{"router_logit_norm": 2.0, "grad_clip": 2.0, "warmup_steps": 200}
Below are experts of layer 6 (counted from 0) of a mixture-of-experts language model. Rows are named router (the router's row for the expert) and show model dimensions 0-127. Each number is 200 + 30 x the weight over its row's rms, rounded and kept within 0 to 999.
After each expert's rows: a language model's description of what the expert responds to. This comes from a sample of Wikipedia text that the model never trained on.

# expert 30
router,238,268,206,232,161,237,218,164,229,216,214,200,154,188,204,191,158,272,170,182,229,184,215,190,179,173,267,111,181,219,207,205,225,198,213,182,193,185,167,181,221,228,174,157,225,243,174,195,190,197,260,234,173,212,270,193,155,164,224,172,151,189,218,222,252,232,210,211,171,231,226,233,196,203,204,185,231,225,223,222,172,157,182,187,232,266,218,197,234,154,176,246,162,199,162,225,202,185,207,195,188,206,147,223,185,204,252,200,216,201,170,179,162,173,204,205,181,164,184,186,178,237,226,159,199,181,159,209
Pipe separators between table cells, plus short function words and year digits in running text: its, a, 1886.

# expert 63
router,195,149,230,224,196,182,214,181,213,222,196,163,196,171,188,135,274,195,267,192,167,212,153,195,219,280,176,275,239,156,220,201,222,179,227,183,200,176,201,151,161,205,247,206,182,189,162,192,174,161,172,224,227,179,198,194,147,194,167,217,244,176,230,213,182,179,203,219,183,179,169,191,259,146,235,231,200,230,187,217,231,213,181,167,201,228,224,171,156,215,267,202,170,212,233,192,191,182,171,146,171,196,223,176,248,214,158,201,225,203,212,182,216,219,173,168,218,190,177,236,197,154,162,190,184,239,225,170
Raw byte fragments of non-Latin scripts and accented letters, such as Cyrillic, Greek, Thai, Tamil, CJK, ń, ř, æ.

# expert 54
router,182,230,168,207,229,213,153,142,115,212,205,167,239,224,203,195,164,215,176,201,198,145,162,194,178,207,189,188,207,227,227,205,196,167,163,187,225,212,249,240,205,170,188,199,229,242,187,207,171,192,183,211,251,209,209,229,198,164,191,176,163,236,162,201,176,246,142,190,185,182,208,200,209,225,180,162,184,173,163,157,216,237,202,232,133,139,198,267,201,217,161,210,269,200,254,197,208,181,182,168,173,211,212,228,227,222,191,215,171,189,216,186,214,260,284,238,215,143,216,201,214,200,193,227,189,172,239,214
Middle pieces of English personal names and place names after a capital initial: Sheriff, Mary, Jennifer, Bigley, Seattle.

# expert 39
router,180,191,177,187,219,221,204,207,125,179,196,224,191,208,178,125,234,244,232,187,223,209,235,181,185,205,162,178,240,183,163,235,200,250,211,226,241,214,205,164,202,178,208,215,250,191,230,251,209,198,178,196,195,163,204,211,162,225,231,224,168,292,181,194,217,139,144,200,207,149,261,198,178,217,222,237,230,198,239,164,221,216,223,213,200,195,148,196,185,241,227,160,178,174,193,188,239,212,168,159,161,222,165,164,210,183,263,214,204,237,190,275,195,219,184,205,188,222,179,220,143,210,155,184,197,179,195,200
Tokens in geographic articles and infoboxes, such as the, in, is, Country, Location, Density, in village and municipality descriptions.

# expert 4
router,242,264,202,233,151,226,209,171,235,203,211,213,146,194,212,190,143,272,167,178,225,188,217,195,176,170,258,112,187,225,198,197,222,201,214,187,197,186,163,170,226,215,184,153,219,222,177,197,191,208,277,241,181,210,273,196,161,165,220,175,152,193,223,229,235,233,225,216,176,208,235,248,192,201,209,179,229,219,223,221,180,157,171,194,232,258,219,187,239,150,166,243,170,198,168,224,208,176,203,191,186,209,149,218,182,198,251,202,212,192,183,199,165,180,210,207,186,159,190,194,180,221,232,153,202,174,155,207
Spaces, digits, month names and short word pieces inside table rows, dates and species entries, such as 15, December, st.

# expert 11
router,186,207,192,183,159,195,206,229,208,230,147,221,164,203,233,141,198,214,139,181,145,221,216,245,226,220,191,165,215,202,213,243,198,161,171,172,236,199,231,249,202,192,223,204,185,222,187,210,193,181,167,202,164,242,192,206,230,251,227,148,221,224,235,162,242,140,158,173,192,241,213,172,124,193,151,183,226,192,185,142,175,176,207,196,224,200,234,234,163,223,227,217,222,188,169,190,240,275,220,180,184,239,183,198,190,246,227,193,191,223,263,253,193,218,224,272,185,206,210,182,225,213,229,211,213,168,188,196
Inner word pieces such as id, iv, ice, ely (widow, divining), plus the word not and Act/act.

# expert 53
router,239,265,205,226,151,223,214,170,227,206,217,203,147,188,207,196,155,276,172,181,222,190,228,194,178,173,270,104,177,212,210,190,217,199,217,181,198,187,167,169,221,226,182,149,223,231,180,195,191,214,277,240,175,201,264,193,165,159,214,182,146,192,220,222,236,239,211,218,170,221,236,253,187,193,196,181,225,223,230,226,190,160,180,200,235,257,228,191,224,150,168,245,174,196,174,225,212,178,210,202,182,203,160,214,181,207,253,196,202,197,173,190,166,180,209,209,184,165,173,188,184,228,231,153,204,177,160,206
The articles the, a, an and possessives its, their after prepositions like of, in, to, for.

# expert 36
router,251,154,187,194,149,204,174,254,231,183,184,198,165,236,196,206,116,185,172,216,220,150,197,183,198,167,199,221,187,146,204,206,216,228,156,243,169,190,228,210,173,186,242,163,185,192,213,218,214,206,189,257,217,211,161,184,201,144,176,185,157,226,173,206,198,191,221,189,188,283,245,178,214,205,218,182,186,228,242,237,243,185,180,240,223,265,187,215,180,164,174,209,179,197,227,212,203,163,190,189,187,160,194,159,241,224,269,162,228,223,214,211,172,206,211,205,193,200,119,212,186,259,210,159,167,227,197,178
Final vowel endings of Spanish, Italian and Latin words and names: Atlético, marina, Legado, José, Tesla.

# expert 50
router,252,233,187,231,218,205,161,264,157,192,233,205,178,181,189,216,180,211,190,276,190,183,211,212,199,169,154,181,197,178,193,181,247,171,204,193,185,207,208,224,233,179,184,230,229,225,196,169,233,234,225,226,252,216,176,180,215,197,227,210,230,193,254,205,193,232,219,191,153,219,212,120,188,216,224,231,194,186,186,237,220,176,260,165,230,192,237,161,198,141,246,228,202,186,185,190,141,242,203,176,250,260,184,209,199,197,202,125,215,186,190,149,172,183,189,137,203,183,265,152,188,184,184,161,227,197,204,218
Conjunctions joining nouns or clauses, chiefly and, also or, but, while, which, than, until, e.g. Bosnia and Herzegovina.

# expert 12
router,182,189,210,180,194,214,181,218,149,206,246,186,263,227,174,254,195,205,245,169,143,186,180,168,204,158,131,154,157,203,135,177,192,166,174,185,222,208,218,261,209,178,168,195,158,220,245,204,221,216,203,214,195,249,153,167,214,182,243,182,219,218,201,237,181,227,141,202,192,189,206,179,204,176,203,183,213,145,245,226,211,180,213,219,179,199,192,185,153,221,172,180,182,207,211,179,238,211,185,226,188,216,205,254,182,176,210,220,219,235,240,169,242,209,154,167,235,267,175,271,248,214,166,218,181,194,188,247
Middle syllable pieces of Latinate or formal words after a first piece: Legislatures, effect, sustainable, Nazi, Lord.

# expert 25
router,227,240,199,237,144,204,179,177,233,194,188,224,143,220,222,180,125,273,171,164,227,209,215,213,188,166,230,117,194,225,185,213,227,202,214,184,213,167,144,164,224,256,192,159,219,214,190,199,192,204,270,235,168,235,254,203,183,178,211,209,205,193,215,209,230,264,223,217,179,208,253,221,191,203,193,182,222,208,216,220,180,169,181,200,202,248,196,188,230,152,163,242,167,178,163,227,224,167,215,174,184,222,135,215,211,192,259,171,201,192,209,218,151,190,226,206,185,159,199,186,171,217,246,159,198,166,171,222
Forms of be and have, and became, right after a subject such as it, he, which: was, is, had been.

# expert 9
router,253,258,199,228,152,221,210,164,237,219,209,231,156,196,209,194,149,269,168,172,223,191,211,190,181,170,255,122,181,210,195,199,221,196,217,194,201,197,166,166,228,228,180,154,215,233,164,210,187,202,268,244,172,210,273,197,147,159,223,182,147,177,227,228,243,227,212,209,171,213,223,243,198,204,206,168,239,216,220,223,171,148,171,190,236,243,216,183,227,150,172,234,185,195,168,225,208,174,200,195,184,204,144,224,184,199,250,200,210,184,180,201,155,167,203,196,178,163,194,198,174,224,244,160,209,186,161,207
Space tokens and score or year digits after pipes in sports and results tables, e.g. | 39 |, 31–39–11, 1-12.

# expert 59
router,164,139,199,214,256,165,186,197,235,208,236,187,241,201,181,205,268,157,253,161,232,181,190,193,238,262,143,180,179,223,206,245,220,215,221,191,182,199,241,210,177,216,196,211,217,199,244,203,185,139,195,169,224,171,211,191,207,216,200,248,219,154,151,177,225,218,197,143,204,175,143,183,167,188,150,233,152,208,174,240,237,236,245,219,239,145,215,205,216,228,171,207,201,212,241,170,174,202,159,214,219,187,188,209,170,191,198,187,173,210,186,156,241,205,150,206,151,202,269,171,212,197,196,228,203,236,170,193
Adverbial particles like back, off, over, out, down, and word-start pieces such as con, end, b in Iturbide, converted.

# expert 17
router,164,176,215,167,206,186,218,200,171,190,244,236,216,209,238,175,180,167,187,209,206,181,255,204,220,257,169,226,199,191,223,234,217,143,179,123,164,162,248,169,157,174,198,171,169,206,187,144,193,200,189,204,190,201,236,188,150,223,212,184,234,191,226,135,176,177,259,241,244,143,197,198,214,204,203,174,206,213,187,161,177,221,220,245,172,226,151,205,190,198,183,246,220,229,164,163,242,215,248,166,245,181,225,149,254,187,155,243,222,197,196,216,143,170,201,245,225,209,191,205,208,207,212,191,199,216,243,160
Line-initial dashes in infobox-style lists (- Position:, - Spouse:), table pipe separators, and capital F starting words.

# expert 3
router,206,243,210,236,156,183,189,170,239,183,185,221,130,235,219,182,152,277,175,165,220,179,204,214,194,164,225,114,198,233,187,203,195,199,198,180,202,165,166,191,218,250,189,175,227,212,194,203,197,217,289,219,170,218,261,213,198,179,216,205,202,198,209,224,221,246,233,241,194,202,226,218,200,197,216,193,214,220,242,207,174,155,187,210,228,253,208,204,243,140,183,231,150,177,171,235,203,160,195,189,171,222,138,223,211,193,245,148,231,192,204,200,163,172,232,207,189,151,200,185,188,215,245,149,178,168,166,228
Commas and closing parentheses after a noun or name, before and, which or but, e.g. economic, (Barbara Stuart), 2012).

# expert 26
router,143,199,217,192,220,249,165,227,211,251,186,250,226,225,212,194,189,174,176,214,175,242,220,179,161,225,164,216,192,255,224,239,192,220,198,256,174,104,192,135,193,237,218,211,195,231,217,211,179,226,223,156,200,207,183,246,213,222,140,186,209,206,138,211,221,217,238,238,155,226,250,236,182,164,225,181,210,214,187,222,175,204,241,214,188,113,164,239,212,200,215,184,235,238,249,170,175,176,202,173,206,209,164,170,205,188,171,194,168,147,220,198,206,237,170,240,186,185,168,179,202,211,186,192,195,225,174,212
Table cell separators and row rules, plus commas and month names in birth/death dates and places, e.g. May 7, 1965.

# expert 45
router,182,234,235,234,198,205,168,231,218,209,171,177,259,215,191,251,209,184,155,203,190,215,163,175,220,220,182,212,172,175,247,180,212,244,203,235,232,190,216,127,192,148,159,178,232,208,261,204,209,161,211,251,185,202,197,242,211,242,184,223,184,231,183,198,224,209,185,216,133,206,212,237,226,206,225,196,188,156,266,204,161,218,183,172,142,227,212,219,230,177,165,248,285,195,261,197,197,160,198,168,224,138,175,192,200,196,221,220,195,210,196,195,167,182,188,207,224,222,177,210,144,249,197,147,221,209,235,191
Final words of institution and place names, e.g. University, State, College, York, England, States, as in State Senate.

# expert 13
router,243,165,242,177,217,220,175,201,241,221,170,185,173,180,210,171,172,192,173,242,195,235,196,163,190,152,203,227,199,222,165,178,218,179,196,197,212,209,241,196,192,175,176,279,173,142,207,209,172,207,187,239,150,219,205,265,208,208,183,160,206,198,173,262,186,243,241,204,201,242,172,188,161,221,191,174,170,170,162,160,174,199,205,233,193,201,211,130,123,213,224,150,167,210,218,207,181,193,219,228,251,188,234,198,197,237,211,132,207,167,148,183,177,166,230,220,239,227,188,225,151,190,179,206,203,249,172,242
Initial capital M starting a name or word (Madrid, Member, Mr.) and bare spaces before numbers in dates and tables; also March, May.

# expert 37
router,227,173,220,229,210,194,219,135,219,165,211,224,177,243,222,182,173,235,164,234,264,235,247,231,257,205,126,211,162,242,230,256,233,190,154,200,213,209,168,246,237,215,224,208,200,209,158,177,188,210,239,159,188,186,210,188,186,178,234,169,147,167,156,200,210,192,170,229,218,200,183,217,179,209,173,238,183,184,184,223,212,244,160,146,197,173,246,224,194,180,207,192,205,214,213,184,217,218,193,174,227,165,185,225,204,224,200,156,218,196,242,162,200,146,189,246,167,180,172,284,176,161,198,210,176,192,137,195
Adjectives after the or a describing size, position or sequence, such as first, new, main, large, early, low, long.

# expert 61
router,232,269,205,235,150,229,205,172,231,206,208,215,146,196,214,197,148,279,165,177,230,188,217,198,175,176,255,114,184,226,196,203,217,201,211,182,202,189,160,178,226,229,179,166,224,226,177,200,188,200,273,238,180,208,271,192,160,168,221,178,160,200,215,224,241,241,219,214,174,212,231,241,190,197,208,190,233,223,225,227,178,159,177,196,228,268,216,185,243,148,167,242,168,202,170,228,209,169,207,192,192,205,151,222,187,206,251,205,213,188,178,195,162,177,212,198,185,155,188,196,176,230,236,154,196,178,160,215
Pipe separators and parentheses in numeric sports or climate tables, plus odd mid-word pieces like prest-ig-ious and Seat-t-le.

# expert 40
router,251,173,187,186,209,184,200,211,199,223,148,243,205,173,216,172,191,157,191,208,194,213,194,210,221,232,156,261,236,171,233,174,152,187,196,231,194,177,231,251,168,208,240,206,145,214,175,238,213,171,198,193,206,180,168,182,255,231,142,204,200,188,246,178,130,205,209,211,195,180,166,216,169,164,185,168,157,233,128,180,217,201,245,183,224,188,254,244,169,193,230,165,213,221,184,252,187,195,172,199,191,185,287,230,193,195,204,187,209,192,182,201,259,170,246,187,191,194,198,221,164,137,169,227,147,206,207,228
En dashes in year ranges, opening quotation marks, hyphens in compounds, and capital I, O, U, such as 1797–1885, "generally, All-Star.

# expert 43
router,223,262,195,247,175,205,177,169,245,192,196,223,142,217,225,191,153,287,158,173,233,180,211,187,180,176,232,135,185,224,167,204,210,203,211,207,202,176,155,192,217,244,178,175,220,209,194,189,192,208,279,245,166,218,275,180,181,168,209,180,178,190,219,223,239,249,231,222,193,200,233,219,200,187,200,191,223,224,227,219,159,163,193,191,213,264,195,188,243,152,163,232,181,197,175,222,205,160,207,198,183,207,139,223,195,175,264,187,198,193,196,206,154,180,223,200,173,166,199,192,165,225,244,141,199,184,161,225
Past tense and participle endings on verbs, such as purch-ased, fil-ed, contin-ued, plus whole words used, served, held, said.

# expert 5
router,182,210,196,219,233,146,248,219,199,170,220,177,242,187,227,209,251,158,191,230,193,173,212,224,261,258,183,246,202,171,248,258,233,224,175,211,194,219,245,177,184,212,238,203,176,249,208,225,211,203,147,231,177,170,153,182,235,204,219,203,248,147,200,158,217,204,209,189,205,181,166,179,217,217,158,231,177,163,157,230,203,197,145,198,221,116,237,203,235,226,208,203,223,217,181,230,171,211,205,212,187,160,191,206,145,247,182,210,143,196,233,211,165,210,188,141,208,192,210,148,218,211,161,185,176,246,180,183
Word pieces completing ordinals and common syllables, like th in 13th or Fourth, rd in third, le in role, ro, Bro.